Weights of a small mixture-of-experts language model, trained from scratch on English Wikipedia.
Experts: 64 experts in each of 19 layers, 64 SwiGLU neurons an expert, a softmax router.
Training: a variant of Adam for the experts, 5877 steps.
Below are experts of layer 13 (counted from 0) of a mixture-of-experts language model. Rows are named router (the router's row for the expert), gate (a neuron's input weights, with its number), up (a neuron's input weights, with its number), down (a neuron's output weights, with its number) and show model dimensions 0-255. Each number is 200 + 30 x the weight over its row's rms, rounded and kept within 0 to 999.
Before each expert's rows: a language model's description of what the expert responds to. This comes from a sample of Wikipedia text that the model never trained on.

# expert 56
Description: Copulas and auxiliaries
router,246,169,209,193,217,142,176,158,191,227,170,171,192,226,167,168,182,172,198,172,218,212,206,207,230,173,178,236,222,148,183,183,175,194,213,144,179,221,205,237,150,200,189,227,173,245,147,183,172,229,158,203,195,190,182,159,249,157,233,199,162,225,233,269,221,196,219,214,206,184,249,182,197,197,232,197,222,163,229,215,263,184,227,219,206,266,225,157,226,172,228,193,169,217,175,259,222,183,175,152,217,209,220,164,172,196,172,189,210,197,208,209,221,152,184,189,256,168,180,150,186,241,243,137,274,175,236,184,227,161,180,184,197,230,227,244,155,215,220,164,221,225,273,191,234,234,170,226,193,240,152,166,214,178,171,190,194,189,190,169,142,238,174,236,171,172,203,167,166,191,149,181,160,157,171,194,211,158,171,214,195,176,183,174,177,231,228,204,161,270,155,163,189,180,251,176,223,160,217,153,184,175,179,185,175,210,219,170,232,192,213,201,173,165,222,227,194,213,238,161,162,190,240,235,223,240,186,183,172,240,182,209,200,236,233,172,153,175,197,174,247,167,234,181,207,223,228,199,181,211,219,225,171,212,178,250
gate0,200,183,195,222,177,238,205,179,173,143,252,258,216,191,200,186,166,202,180,267,208,230,232,192,229,130,216,236,218,198,235,200,194,176,208,212,146,209,192,191,241,195,225,224,228,205,194,206,195,143,186,233,175,215,245,187,212,264,219,164,165,199,157,176,195,161,218,239,220,169,177,210,213,220,202,218,233,253,197,187,173,151,209,206,204,212,229,184,226,231,236,209,197,159,213,204,157,217,199,151,206,171,209,189,130,241,204,175,213,174,212,169,236,225,163,198,236,181,184,225,195,196,193,234,200,161,219,196,176,157,234,218,187,204,170,215,244,238,235,176,158,212,204,231,179,177,239,167,206,178,224,207,218,187,158,226,179,170,191,211,219,246,154,226,147,216,197,193,176,160,228,242,250,179,178,178,197,171,230,196,217,201,249,155,174,199,238,242,198,203,204,174,236,211,169,155,260,217,143,96,182,205,175,194,213,211,223,197,271,214,156,197,197,202,158,212,214,228,199,210,222,157,210,255,241,196,172,161,192,137,173,183,203,139,213,264,206,234,147,205,175,243,224,173,219,220,148,240,244,137,221,201,212,225,153,160
up0,212,189,187,202,239,215,219,192,248,191,216,203,195,151,192,155,183,194,160,216,236,283,210,201,129,264,218,231,175,204,260,183,201,273,219,237,178,196,173,208,200,241,186,224,181,207,191,226,212,160,200,227,183,159,203,214,248,185,225,211,198,135,144,209,211,207,190,200,157,190,251,231,194,199,116,250,214,214,177,177,208,189,174,188,213,182,194,204,218,229,210,220,250,155,185,248,182,213,215,211,205,201,217,203,150,175,230,221,188,174,161,136,182,201,159,194,194,217,215,227,213,188,170,178,207,175,224,193,246,164,222,220,171,265,153,227,239,268,211,231,155,207,235,186,156,179,282,191,185,178,187,184,184,183,162,214,192,183,245,208,242,179,177,235,213,146,227,173,196,162,164,230,214,145,185,223,167,159,223,164,252,250,183,211,261,191,237,201,188,177,240,212,211,235,225,182,222,216,177,152,237,199,163,225,178,205,206,191,255,225,142,188,130,234,165,168,216,247,162,178,171,216,180,225,212,176,189,228,230,195,187,191,190,175,205,253,189,219,245,212,169,198,203,218,220,190,163,187,248,195,160,184,238,197,188,216
down0,186,211,160,190,209,226,262,187,170,229,191,131,216,232,161,225,237,190,256,163,182,188,206,195,196,245,187,156,199,202,228,214,181,204,207,201,214,183,242,250,207,200,195,153,193,192,206,265,209,195,234,210,202,221,196,195,209,166,218,226,204,230,265,140,196,156,187,223,206,193,199,171,187,183,218,180,236,173,214,194,196,271,210,179,237,152,153,214,216,167,189,226,187,220,182,179,242,182,226,295,213,236,234,182,248,213,201,184,237,178,231,189,219,168,227,178,172,198,186,152,226,235,202,207,176,198,154,223,235,183,211,226,234,200,194,177,174,197,186,261,184,210,205,205,197,223,162,227,204,220,153,215,185,220,211,198,208,204,218,170,196,168,213,192,230,193,147,200,265,206,187,153,143,252,179,265,202,207,121,203,178,181,134,178,192,159,202,187,179,205,151,184,178,147,162,192,143,187,206,245,188,179,191,269,210,171,188,208,182,173,207,209,256,218,184,226,234,173,189,236,160,212,206,180,197,197,175,210,225,194,216,202,140,205,188,175,238,184,265,161,171,150,294,209,241,192,193,185,188,253,177,200,245,198,271,236
gate1,259,208,195,189,162,216,193,243,224,210,187,218,214,188,219,260,150,193,182,192,179,227,261,226,182,258,212,248,193,222,205,222,220,213,185,216,226,271,202,206,194,224,191,205,189,233,246,258,191,233,237,182,204,187,193,170,190,178,208,271,249,202,165,168,160,241,183,227,207,141,230,222,228,153,144,212,153,253,220,165,231,236,229,193,215,202,187,197,183,185,188,201,182,198,159,177,165,210,244,186,230,239,204,197,210,249,173,244,226,238,206,193,192,154,239,285,239,215,138,184,259,162,196,174,203,207,228,218,203,197,128,153,174,201,207,218,156,241,227,210,192,181,201,228,189,195,195,227,175,220,164,157,261,203,166,180,180,172,235,279,208,208,203,260,239,204,212,204,152,169,238,197,229,175,157,198,211,216,184,230,194,189,167,199,170,201,176,201,141,204,178,224,225,240,160,180,179,215,199,159,190,183,182,181,187,220,205,191,249,201,195,222,198,149,217,203,222,199,224,213,188,162,183,224,186,213,246,242,163,217,236,181,223,183,209,153,179,165,158,224,177,172,185,225,198,202,159,219,251,247,151,231,129,162,174,193
up1,221,178,140,150,178,271,174,184,207,210,174,205,191,240,191,224,154,161,233,177,182,193,238,189,224,219,226,215,237,210,232,224,182,191,174,152,188,228,171,169,147,193,249,209,189,218,235,178,211,225,192,185,189,197,222,161,166,240,164,218,175,213,203,149,182,189,239,180,245,155,214,226,164,139,196,182,207,174,213,220,200,210,248,219,184,174,214,220,206,215,173,221,204,221,233,158,183,196,204,120,213,236,241,226,276,183,174,228,193,188,167,204,216,178,166,216,163,174,179,200,217,196,220,189,231,201,210,208,155,160,207,132,213,246,269,195,144,239,182,168,205,200,209,247,247,203,177,205,222,197,187,174,234,242,181,219,220,218,183,237,156,208,229,270,190,197,204,205,181,171,201,193,238,193,217,183,180,175,201,181,184,168,212,234,160,213,211,225,199,174,225,197,189,225,231,224,187,251,235,181,172,210,225,170,183,232,235,206,249,181,231,198,164,150,219,197,156,182,167,203,230,265,171,185,198,257,205,201,171,171,185,203,157,172,206,164,153,187,181,204,181,252,199,147,132,196,188,205,171,337,232,177,153,192,183,185
down1,212,178,194,158,244,140,197,168,183,170,246,206,183,192,203,217,222,205,223,206,196,192,154,167,199,168,243,195,125,172,197,214,188,205,192,211,179,136,214,200,203,185,175,171,205,170,135,261,176,197,230,232,208,188,164,268,221,197,214,215,194,231,214,233,250,152,162,227,208,177,199,181,210,253,196,242,218,227,172,191,194,137,206,180,222,234,194,244,220,171,198,204,213,240,149,193,200,217,206,212,229,178,174,206,121,226,193,151,222,164,184,209,223,234,172,149,268,231,228,200,170,153,227,205,187,202,230,204,200,193,226,258,165,158,161,218,219,166,169,213,197,206,113,154,189,153,222,200,204,194,206,237,199,248,220,189,173,216,229,180,200,123,192,159,196,217,185,170,209,145,198,176,117,221,237,116,195,153,203,160,185,179,184,193,184,206,202,165,191,244,187,183,145,177,177,206,252,215,214,206,256,179,194,241,218,170,249,216,161,207,196,207,208,183,229,195,215,198,236,204,212,206,171,226,198,177,167,217,199,226,231,230,232,220,186,191,205,203,209,187,221,200,231,172,247,199,258,187,240,118,192,194,202,186,221,262

# expert 7
Description: Word-initial s pieces
router,261,199,205,179,186,186,168,168,156,212,149,162,243,233,175,233,188,165,245,188,236,218,229,180,235,150,179,202,192,198,173,152,179,197,210,211,186,231,217,219,136,149,191,229,167,187,153,194,191,205,184,181,182,177,192,163,226,196,192,204,149,251,238,229,208,161,194,270,173,169,208,167,162,210,241,199,235,194,238,202,203,172,208,223,210,229,263,158,269,175,212,233,172,206,171,221,238,167,187,155,206,233,245,167,192,208,157,163,217,155,208,178,215,152,186,179,215,135,171,176,180,227,239,156,221,172,241,171,167,220,183,203,211,202,219,220,179,211,227,164,190,222,213,183,182,211,157,192,206,209,125,193,238,259,152,154,232,216,164,173,195,211,221,244,170,146,186,184,151,174,171,220,165,143,189,158,197,168,185,239,204,207,158,137,187,261,225,220,162,221,161,175,181,191,223,196,207,204,266,193,224,166,219,178,155,215,236,188,218,167,205,171,158,164,207,223,238,199,226,166,158,216,201,216,218,214,177,176,176,238,172,236,202,227,255,174,177,176,187,185,201,182,257,207,186,240,244,162,159,191,220,171,195,196,169,225
gate0,193,214,216,202,208,211,199,179,166,177,172,152,186,197,139,130,207,168,160,204,232,227,199,188,219,178,168,197,207,146,166,168,191,173,220,180,158,173,189,192,172,186,204,185,141,215,192,195,223,155,210,170,228,247,250,198,186,162,187,164,210,254,205,227,193,232,197,241,185,157,249,160,155,191,236,234,190,203,212,120,201,179,192,155,156,205,230,202,166,213,194,160,184,205,194,227,197,162,162,223,221,193,173,155,206,161,174,207,226,161,170,201,181,145,204,209,249,197,172,196,182,200,223,211,219,222,211,195,197,253,230,233,189,212,237,191,210,199,108,119,180,198,226,133,205,220,149,186,195,206,161,218,237,200,219,183,266,183,177,184,179,146,182,206,212,189,216,194,239,209,180,194,160,192,186,201,123,193,201,251,248,165,212,197,180,231,207,232,219,191,189,174,195,221,218,206,210,194,245,232,231,198,188,190,229,212,132,164,217,217,156,229,181,226,198,203,151,233,225,215,197,148,190,198,238,227,202,192,161,230,197,166,217,152,263,111,146,182,212,273,174,155,160,192,228,196,165,196,222,151,183,191,205,201,231,231
up0,169,170,144,193,195,220,233,187,180,127,213,225,157,265,186,234,296,198,196,230,176,226,227,224,261,170,204,185,161,188,179,259,200,153,206,207,244,178,191,196,246,251,225,231,225,189,244,208,228,183,173,178,235,205,191,158,238,193,210,182,178,200,190,253,185,153,184,238,225,180,225,226,196,189,198,217,221,218,225,162,160,200,221,238,207,191,175,210,217,245,216,251,222,270,215,195,199,177,186,219,234,187,161,218,214,260,194,239,185,190,155,211,176,193,136,229,233,204,247,206,145,191,228,232,206,258,172,184,227,133,182,253,195,216,203,155,200,211,255,229,178,187,217,191,208,254,219,182,206,169,203,200,188,228,200,215,245,206,200,236,239,188,162,202,224,220,202,212,208,208,145,225,206,130,190,179,256,212,136,184,207,177,208,128,237,198,175,230,218,215,169,180,182,223,196,179,215,190,241,193,185,247,162,187,214,174,210,245,201,209,236,218,165,186,220,194,245,204,180,190,132,178,214,271,213,182,201,170,179,234,242,199,214,180,195,243,194,254,183,226,234,238,179,192,175,153,167,214,234,201,226,197,200,175,160,232
down0,223,213,175,203,229,200,254,266,157,166,244,160,167,205,248,268,227,224,145,173,157,190,236,276,233,242,109,235,155,221,216,179,272,206,176,213,175,188,155,194,220,191,191,236,189,236,221,165,200,192,274,211,218,161,212,259,198,172,197,199,205,222,164,189,212,188,199,220,191,169,181,177,206,281,247,133,209,221,186,185,222,143,183,216,215,203,182,203,221,227,177,215,210,207,201,159,169,169,221,240,196,249,198,199,199,239,276,161,269,204,224,244,250,236,162,242,239,240,185,229,189,230,236,203,213,224,221,231,180,193,209,207,201,201,214,193,212,239,218,197,195,191,149,199,197,191,198,211,265,188,238,208,236,136,248,192,203,243,187,182,219,226,198,216,220,202,194,178,181,221,238,193,176,165,172,184,193,170,193,248,176,166,175,204,208,174,157,201,151,174,230,180,183,191,212,212,247,229,202,240,198,175,234,183,141,201,138,248,204,194,222,150,203,198,218,185,199,173,226,202,229,217,146,218,212,237,254,158,201,189,182,201,221,244,192,179,225,238,171,223,197,190,224,196,180,173,207,181,207,209,189,187,223,219,228,194
gate1,176,272,216,194,190,172,160,192,186,247,167,202,186,260,230,148,140,220,233,217,177,154,119,155,156,178,206,212,230,226,232,157,203,221,222,164,160,219,197,181,234,167,152,204,214,178,175,221,169,182,200,215,211,226,222,242,180,207,216,182,258,207,177,220,220,207,174,179,216,172,219,208,151,183,209,199,217,169,215,174,236,195,202,211,185,182,236,235,198,192,246,235,181,187,183,182,178,209,146,237,213,213,217,157,159,235,195,197,277,231,180,155,227,159,225,259,257,234,217,205,186,242,243,158,183,127,127,192,172,238,201,127,245,240,231,235,150,211,224,196,212,199,213,194,208,189,229,192,226,199,203,186,228,179,167,168,150,251,190,182,165,231,220,197,252,201,188,219,203,218,161,175,190,214,182,216,173,199,176,222,203,213,210,245,225,218,173,164,206,229,163,228,286,229,217,223,162,235,197,213,237,217,202,134,187,166,175,170,223,215,210,193,231,204,218,227,215,182,153,188,265,187,199,223,203,221,159,188,210,201,194,220,210,201,241,192,192,119,205,215,205,169,236,186,225,232,231,157,165,197,219,207,193,234,155,208
up1,198,195,209,182,213,177,211,208,143,188,203,128,229,175,188,204,239,141,228,231,180,196,238,233,155,201,236,201,208,206,223,239,184,197,214,210,291,207,231,221,195,190,138,212,123,264,142,256,194,213,183,197,170,153,149,209,202,150,241,178,234,214,223,221,129,262,189,174,269,262,172,188,227,182,208,199,217,202,258,228,174,217,199,246,246,217,160,189,173,224,213,148,211,209,195,234,263,207,187,202,173,169,167,255,262,178,169,210,177,180,192,230,197,232,201,165,224,164,187,167,195,169,234,285,205,218,165,171,170,176,213,211,180,230,161,209,218,167,194,189,252,201,184,187,185,218,179,253,216,198,193,204,199,224,231,209,244,198,239,232,180,168,225,201,180,227,242,188,188,271,268,223,151,211,185,196,192,169,174,198,197,207,235,223,198,182,179,251,202,237,183,182,202,168,177,179,245,177,241,199,186,208,227,217,154,174,202,187,218,215,179,210,196,212,155,171,157,172,204,157,186,206,217,220,155,171,188,212,242,226,201,169,205,235,217,166,212,202,198,180,146,219,166,220,195,205,193,216,225,201,202,143,173,217,215,227
down1,196,173,205,229,179,171,213,220,179,175,211,171,216,200,216,235,201,214,191,219,179,206,197,219,198,191,212,220,204,215,216,204,224,220,211,212,227,242,202,136,171,176,162,234,191,177,200,138,195,164,121,193,179,190,219,201,242,182,189,158,211,144,184,139,186,215,216,175,233,208,219,207,213,208,173,202,192,184,208,164,242,228,233,172,199,202,249,256,186,165,192,208,157,213,179,205,208,271,240,240,210,159,204,230,236,178,182,207,205,248,183,173,191,222,219,205,230,301,238,178,259,124,182,185,237,164,151,163,157,214,175,217,241,190,246,174,203,202,206,201,222,218,213,217,227,147,193,254,228,220,203,181,271,165,252,223,255,182,174,186,176,163,152,176,187,230,126,165,204,185,94,191,216,220,186,185,198,220,212,244,230,198,216,161,188,219,210,237,185,217,193,187,179,134,214,187,235,174,200,192,213,193,202,207,203,224,190,186,184,173,228,205,233,241,165,218,194,189,196,245,206,218,216,201,259,169,169,197,198,177,226,268,140,201,220,149,233,158,160,153,148,177,195,192,159,231,188,236,194,198,198,185,227,205,268,209

# expert 48
Description: Numbers and digits
router,228,181,216,197,222,165,156,147,171,259,166,192,219,236,177,192,175,167,264,161,216,229,245,197,232,165,187,221,202,179,162,177,190,158,229,144,179,241,211,251,179,170,206,216,156,211,155,173,165,229,180,157,195,171,171,169,204,171,190,164,190,237,202,265,197,154,237,235,184,211,214,169,205,171,216,169,217,186,217,206,206,193,233,228,247,256,229,165,234,180,219,220,182,214,145,225,228,178,195,173,223,233,217,186,185,207,149,185,208,199,230,224,222,214,153,193,229,170,199,189,154,228,225,147,220,149,209,163,161,161,174,201,169,203,234,216,186,209,217,185,223,248,239,213,216,207,147,194,228,239,152,176,229,205,168,128,221,253,191,159,182,210,178,263,196,184,198,196,170,192,195,211,185,192,181,139,206,164,151,210,178,154,139,202,175,286,210,232,160,207,173,191,162,182,254,194,215,181,209,178,143,212,205,161,170,205,223,158,248,192,242,166,183,191,234,209,210,176,199,166,201,228,212,218,250,220,190,187,202,222,157,263,199,205,218,188,144,188,185,215,249,161,226,198,200,207,252,128,196,228,225,186,172,205,184,216
gate0,201,219,236,177,143,215,169,198,204,189,152,218,171,201,212,152,277,190,195,196,173,221,182,248,208,166,181,218,148,195,239,188,176,166,203,197,198,128,157,175,203,175,253,194,217,234,188,188,220,194,179,175,224,199,250,233,191,212,230,237,208,248,234,243,190,180,178,194,181,172,209,170,230,163,239,132,206,168,190,208,201,162,148,193,166,204,206,254,206,193,215,161,192,178,258,282,253,195,198,168,218,204,202,182,186,227,214,148,198,185,185,263,194,222,162,197,198,203,242,200,191,195,211,245,220,188,221,172,216,136,219,226,218,186,269,213,171,220,215,169,201,203,186,223,232,188,190,186,252,191,216,215,156,213,173,210,192,189,186,180,202,189,246,190,215,188,226,228,217,188,178,231,218,176,210,192,200,196,222,269,240,175,199,228,205,183,227,218,232,198,195,178,158,173,253,137,175,138,205,169,157,178,210,201,227,170,168,182,177,219,150,235,199,246,216,201,277,157,243,235,196,234,205,206,219,162,102,226,224,230,193,193,190,228,269,224,202,158,161,165,177,175,185,167,197,248,221,184,144,200,193,204,218,272,188,221
up0,170,161,155,164,271,242,220,214,222,201,295,173,179,173,162,245,181,200,208,171,239,211,180,254,216,212,209,196,233,212,163,236,187,211,208,217,284,302,258,186,204,191,194,190,216,219,226,171,194,226,179,197,224,273,175,175,180,146,204,154,145,191,190,176,238,216,201,166,253,198,213,245,182,189,227,214,216,227,220,195,178,214,169,206,240,190,201,143,231,243,243,242,192,219,219,184,186,191,186,171,193,222,211,203,208,182,207,253,157,237,234,161,218,198,252,137,175,165,179,179,222,238,214,198,210,231,200,185,236,260,198,181,203,164,218,205,179,177,214,206,185,198,196,212,201,237,164,265,207,205,200,187,223,187,180,216,189,233,242,170,210,215,146,195,180,180,178,126,204,249,184,154,163,196,262,200,214,184,185,184,176,203,183,180,178,203,202,189,170,218,210,156,231,225,171,201,220,211,217,214,169,226,203,219,179,201,278,230,215,202,213,199,182,209,186,244,193,184,193,141,211,179,214,189,220,198,251,199,170,241,168,236,233,184,210,194,209,227,251,208,204,254,198,220,187,172,175,166,300,177,204,236,212,148,176,206
down0,206,246,180,197,238,195,230,215,157,208,214,151,172,241,205,240,177,195,190,209,216,235,252,212,233,144,202,238,185,215,152,178,252,186,263,215,207,198,251,225,197,170,178,183,201,199,241,142,200,221,215,207,159,196,169,188,193,200,179,171,175,154,177,205,187,184,266,196,212,193,253,231,193,218,181,181,180,215,176,264,230,216,202,183,229,160,225,155,194,152,216,170,196,198,218,204,197,182,211,206,219,236,181,238,183,233,171,247,151,230,190,171,208,163,206,167,153,251,257,215,167,197,198,222,217,180,261,228,268,217,214,202,208,184,175,222,197,203,228,221,198,268,194,179,197,177,202,182,209,244,165,204,183,172,198,216,197,189,202,247,199,218,135,210,169,227,212,173,202,193,185,171,136,194,174,246,247,206,182,166,197,222,204,177,214,159,201,200,162,250,148,213,155,228,225,174,195,190,196,238,271,250,249,232,225,130,236,216,191,159,149,260,222,160,185,197,196,245,224,217,184,220,196,209,174,173,213,226,155,193,247,172,213,228,148,162,188,164,186,275,215,271,181,209,211,191,160,168,233,205,217,232,198,166,201,253
gate1,162,233,235,179,164,220,236,236,177,182,210,217,184,190,212,198,218,196,203,186,200,232,184,234,197,174,214,230,203,217,236,170,231,212,148,182,215,236,288,241,214,202,147,222,207,220,180,215,215,211,198,148,190,151,226,129,201,148,169,164,238,171,184,216,229,136,224,148,192,207,231,207,210,163,218,194,189,194,191,155,199,233,204,202,139,215,162,204,174,189,216,195,206,216,225,190,222,226,206,207,184,254,233,198,223,221,166,212,225,182,246,222,187,170,192,202,202,218,165,133,185,213,188,191,224,160,221,210,197,144,197,148,249,199,206,152,236,264,178,216,225,198,201,204,234,220,129,113,184,211,157,198,150,206,138,235,201,227,171,176,244,192,223,210,144,199,232,231,237,144,182,232,219,187,154,208,242,228,170,199,220,198,180,227,213,187,197,256,160,200,210,199,182,169,210,184,156,226,196,192,181,189,237,237,200,158,167,229,214,212,249,174,159,174,200,209,211,198,229,207,209,188,239,192,259,225,186,164,195,168,192,206,235,192,216,167,158,257,155,186,185,255,204,184,129,175,215,210,245,207,237,242,120,165,164,193
up1,227,221,190,179,239,179,229,201,183,169,218,217,219,255,235,244,184,212,201,183,180,173,252,222,188,185,189,227,199,217,152,222,182,239,203,197,212,220,181,201,241,174,226,198,201,211,202,215,190,210,170,164,157,169,191,244,230,143,201,197,170,191,200,161,232,252,209,184,177,185,214,198,190,172,208,145,199,130,183,181,224,165,191,224,255,236,225,161,234,243,247,221,190,188,270,182,168,200,220,191,226,190,268,223,280,183,247,172,140,192,220,216,206,209,211,230,130,192,218,256,208,189,233,214,221,186,185,216,129,219,174,201,209,175,146,186,236,183,204,187,225,205,164,236,137,181,179,246,224,142,207,212,180,178,214,250,219,231,209,190,228,167,196,221,181,221,172,184,202,222,181,164,209,231,203,205,167,197,245,222,215,240,187,197,221,251,126,202,194,152,184,197,179,182,183,210,219,148,210,175,206,245,224,205,219,197,195,196,190,173,157,206,188,204,247,198,188,226,256,204,178,171,191,139,171,123,214,175,157,250,135,182,209,255,165,194,145,234,241,188,230,167,153,152,157,246,240,203,206,203,240,210,190,232,233,198
down1,155,204,200,196,200,198,244,195,169,237,261,225,235,209,162,170,184,179,166,224,199,159,156,200,174,145,195,214,232,226,229,151,164,197,229,219,158,216,168,219,254,182,181,179,195,208,186,258,169,219,217,194,190,168,240,156,224,181,234,213,197,141,168,216,181,148,173,267,200,241,266,244,210,229,192,221,265,200,175,204,252,187,177,184,212,194,213,192,229,209,225,243,253,223,187,231,168,177,185,170,231,205,222,183,222,208,240,187,226,142,199,193,218,133,219,164,199,190,186,217,203,214,186,148,195,202,210,214,242,181,252,209,224,225,158,188,176,156,212,190,202,203,172,195,189,260,192,244,179,158,158,215,250,206,232,173,151,228,201,144,213,217,182,196,175,190,143,197,217,210,196,225,231,209,285,190,174,201,172,207,217,188,191,233,180,164,182,218,156,195,234,253,175,217,233,222,220,266,241,167,207,201,238,158,193,220,199,177,202,210,185,256,169,209,207,162,247,149,234,245,229,262,160,153,263,197,230,199,209,178,187,212,224,229,181,155,247,211,227,200,195,229,225,173,187,175,190,171,226,220,227,250,170,187,241,184

# expert 9
Description: Locative and genitive prepositions
router,233,175,224,177,224,168,165,173,187,227,167,176,226,214,178,214,182,205,237,225,216,212,205,232,215,194,219,224,255,168,162,172,192,165,219,187,174,235,207,282,181,172,185,245,199,233,181,171,193,191,163,198,207,196,160,165,228,184,242,158,192,231,226,226,208,156,254,216,209,161,248,167,174,163,208,197,265,159,210,228,230,169,244,229,242,276,251,193,259,170,183,206,185,216,184,235,253,178,185,187,227,216,201,203,204,205,167,178,224,191,200,218,210,143,173,139,216,167,189,157,188,201,219,180,202,164,199,188,139,152,152,167,172,230,193,214,185,212,210,150,216,215,214,229,245,234,159,228,228,227,195,155,224,229,145,188,219,218,192,196,202,210,193,248,154,143,171,182,173,199,196,158,186,185,213,149,226,153,182,201,171,173,210,180,174,223,267,249,140,248,187,141,175,169,254,190,215,157,194,177,192,163,184,155,188,233,215,171,236,184,217,189,158,168,209,208,180,168,207,207,184,223,234,204,209,220,169,205,173,210,164,238,192,218,233,158,160,151,195,169,191,208,249,211,152,236,225,183,163,214,239,162,169,214,139,221
gate0,226,176,216,192,175,169,214,190,196,186,251,74,201,240,204,203,193,173,191,172,206,215,146,175,177,217,212,141,214,201,152,289,218,204,203,181,117,222,206,191,227,222,208,177,197,226,147,243,173,208,221,206,148,193,187,200,259,204,201,209,252,175,126,218,204,209,202,233,213,189,188,191,159,222,155,221,183,153,209,206,191,226,195,213,201,165,239,227,195,243,176,215,239,215,232,139,193,176,226,219,231,216,231,202,203,233,203,160,288,192,218,170,222,187,151,203,195,180,175,133,203,227,126,228,189,236,176,193,229,201,193,165,176,230,214,208,208,152,187,233,182,181,212,201,216,250,206,183,232,198,203,188,187,227,239,203,198,206,242,194,203,168,199,163,262,247,235,239,242,149,202,165,181,187,213,191,228,156,200,176,234,153,160,235,204,208,189,221,157,187,247,213,161,274,153,210,203,214,181,203,204,135,170,213,229,189,174,231,156,177,187,178,176,142,172,157,200,215,197,210,187,177,197,230,220,234,204,212,212,200,218,184,238,167,262,193,206,202,221,213,211,198,207,151,205,171,183,172,240,171,240,221,191,210,234,210
up0,223,203,156,212,193,187,181,250,190,201,219,167,234,184,242,229,192,191,221,211,236,174,150,242,197,168,195,179,199,153,161,182,207,196,194,250,207,208,241,234,182,178,120,240,225,259,166,204,272,241,212,195,202,180,211,184,186,194,207,221,156,172,227,227,275,213,170,228,209,187,202,191,197,230,207,204,214,184,203,175,201,269,256,217,231,259,152,194,199,173,176,220,130,201,206,220,203,242,245,220,207,171,174,180,210,206,251,207,155,207,232,187,174,217,186,128,227,223,201,184,199,195,178,181,192,214,173,175,203,215,200,154,214,155,201,195,170,205,178,160,194,231,201,194,211,278,196,196,209,166,222,165,177,215,233,176,221,208,226,248,190,230,254,192,223,168,99,203,217,163,238,204,206,173,151,201,215,196,206,183,173,163,217,238,245,220,155,221,166,236,229,241,222,235,180,182,222,198,206,178,165,158,164,165,168,243,149,143,195,192,225,153,249,244,183,162,197,162,221,217,160,181,226,211,187,178,255,210,231,206,185,128,213,184,215,219,183,187,222,236,213,228,189,245,175,219,255,225,229,205,237,181,208,221,248,153
down0,153,196,198,237,217,226,226,232,204,202,174,240,155,216,206,212,202,266,173,185,210,243,151,197,211,155,233,128,175,157,202,194,237,224,212,221,181,244,205,247,228,245,231,168,172,216,230,210,178,190,213,217,163,151,130,199,162,154,189,258,184,171,232,236,207,287,229,222,211,175,171,203,227,213,192,158,174,204,211,211,178,154,145,180,236,236,150,215,154,231,213,223,219,280,209,161,156,203,198,177,245,203,213,191,210,215,171,162,259,187,237,175,198,242,209,208,236,206,196,195,213,217,221,176,244,164,202,222,224,193,192,210,167,181,202,172,164,217,174,155,223,190,225,216,201,202,225,213,219,190,130,142,208,201,256,230,210,220,216,211,227,213,215,181,211,215,204,140,237,171,206,212,192,246,240,241,243,196,166,176,182,146,193,189,216,191,219,213,208,178,236,200,173,204,222,163,175,215,206,167,178,203,181,198,196,269,208,161,206,204,215,105,171,224,230,205,204,203,134,179,167,220,198,145,228,151,181,220,214,187,138,213,192,237,220,217,177,224,212,209,181,161,209,220,177,230,191,237,235,199,217,260,206,194,256,238
gate1,216,235,151,198,226,149,219,184,168,160,145,137,228,187,167,249,278,224,216,218,262,170,241,239,176,236,189,154,230,172,287,216,232,217,248,192,191,184,201,204,212,140,197,219,191,215,221,225,162,232,190,201,205,140,228,184,163,201,256,224,174,182,179,208,239,140,212,200,190,153,227,251,232,195,226,148,181,147,268,219,213,223,182,210,188,208,169,197,166,145,179,169,222,213,209,181,225,162,175,227,253,179,266,244,193,185,167,229,215,204,183,221,225,203,218,228,196,204,185,177,240,199,198,180,166,279,176,187,211,169,211,204,218,225,205,196,234,211,195,178,194,268,241,240,264,180,184,253,176,200,154,190,258,164,173,221,193,210,162,186,174,227,184,206,237,171,202,214,174,239,200,209,163,207,200,204,199,211,174,151,235,216,211,199,174,181,205,216,188,225,117,159,162,197,183,212,164,186,192,170,178,213,234,162,193,141,258,201,221,182,249,196,170,198,212,169,162,205,244,172,187,182,190,178,196,222,208,196,205,172,218,192,214,189,173,219,164,187,216,161,255,169,226,225,178,181,208,205,220,168,172,173,206,212,176,179
up1,170,198,150,184,191,141,172,159,179,196,174,161,194,156,199,244,209,220,223,206,174,181,228,281,192,243,158,209,219,183,243,176,242,231,231,190,233,212,189,167,183,227,171,179,161,241,208,224,198,270,183,178,181,128,180,160,170,176,233,207,195,136,225,154,234,200,177,184,237,194,197,303,226,225,221,163,215,235,220,210,224,234,211,147,181,197,196,158,172,170,181,182,189,232,196,159,191,174,135,197,207,168,202,229,162,209,214,204,198,251,231,230,216,189,192,174,221,220,188,162,202,191,214,190,167,221,238,191,179,151,207,212,166,213,233,163,218,167,176,192,220,212,251,250,225,192,276,238,161,193,182,174,253,172,172,230,188,166,177,190,133,193,219,222,191,205,180,222,153,200,249,251,185,217,177,201,227,220,177,204,193,217,185,227,199,166,235,265,239,240,175,201,193,266,191,215,254,197,219,155,157,205,155,200,227,162,222,192,178,211,202,222,196,199,162,147,190,240,262,171,202,181,167,188,194,215,161,182,238,166,215,194,231,188,188,222,241,202,211,163,212,178,218,189,187,171,214,223,256,225,186,213,179,187,247,159
down1,197,168,200,235,198,197,256,262,183,218,187,167,144,213,222,237,148,194,187,272,235,167,188,205,226,173,221,225,233,220,212,192,227,205,218,201,171,189,138,183,189,171,153,197,210,266,168,240,206,152,202,175,198,213,213,237,160,227,192,192,160,178,197,212,194,167,192,211,226,197,153,159,197,184,151,163,202,211,219,189,153,224,216,210,232,204,216,210,198,164,188,188,255,201,188,213,209,169,241,253,168,212,143,190,214,250,240,242,160,192,174,203,160,176,165,171,195,217,189,215,189,193,210,167,153,152,222,210,179,177,243,205,179,179,201,209,191,151,234,168,219,197,209,204,191,196,198,224,200,181,217,187,149,259,161,156,228,193,168,179,216,186,165,189,188,178,214,224,272,242,164,160,196,167,162,250,219,145,202,188,217,198,239,222,156,128,193,194,253,220,225,120,159,204,197,187,155,218,149,217,249,170,152,261,230,195,187,177,209,181,182,163,237,246,236,233,203,219,191,229,219,160,229,204,226,237,155,228,157,185,216,162,211,192,197,260,204,227,250,235,206,198,195,168,202,225,212,201,230,206,135,185,209,159,256,227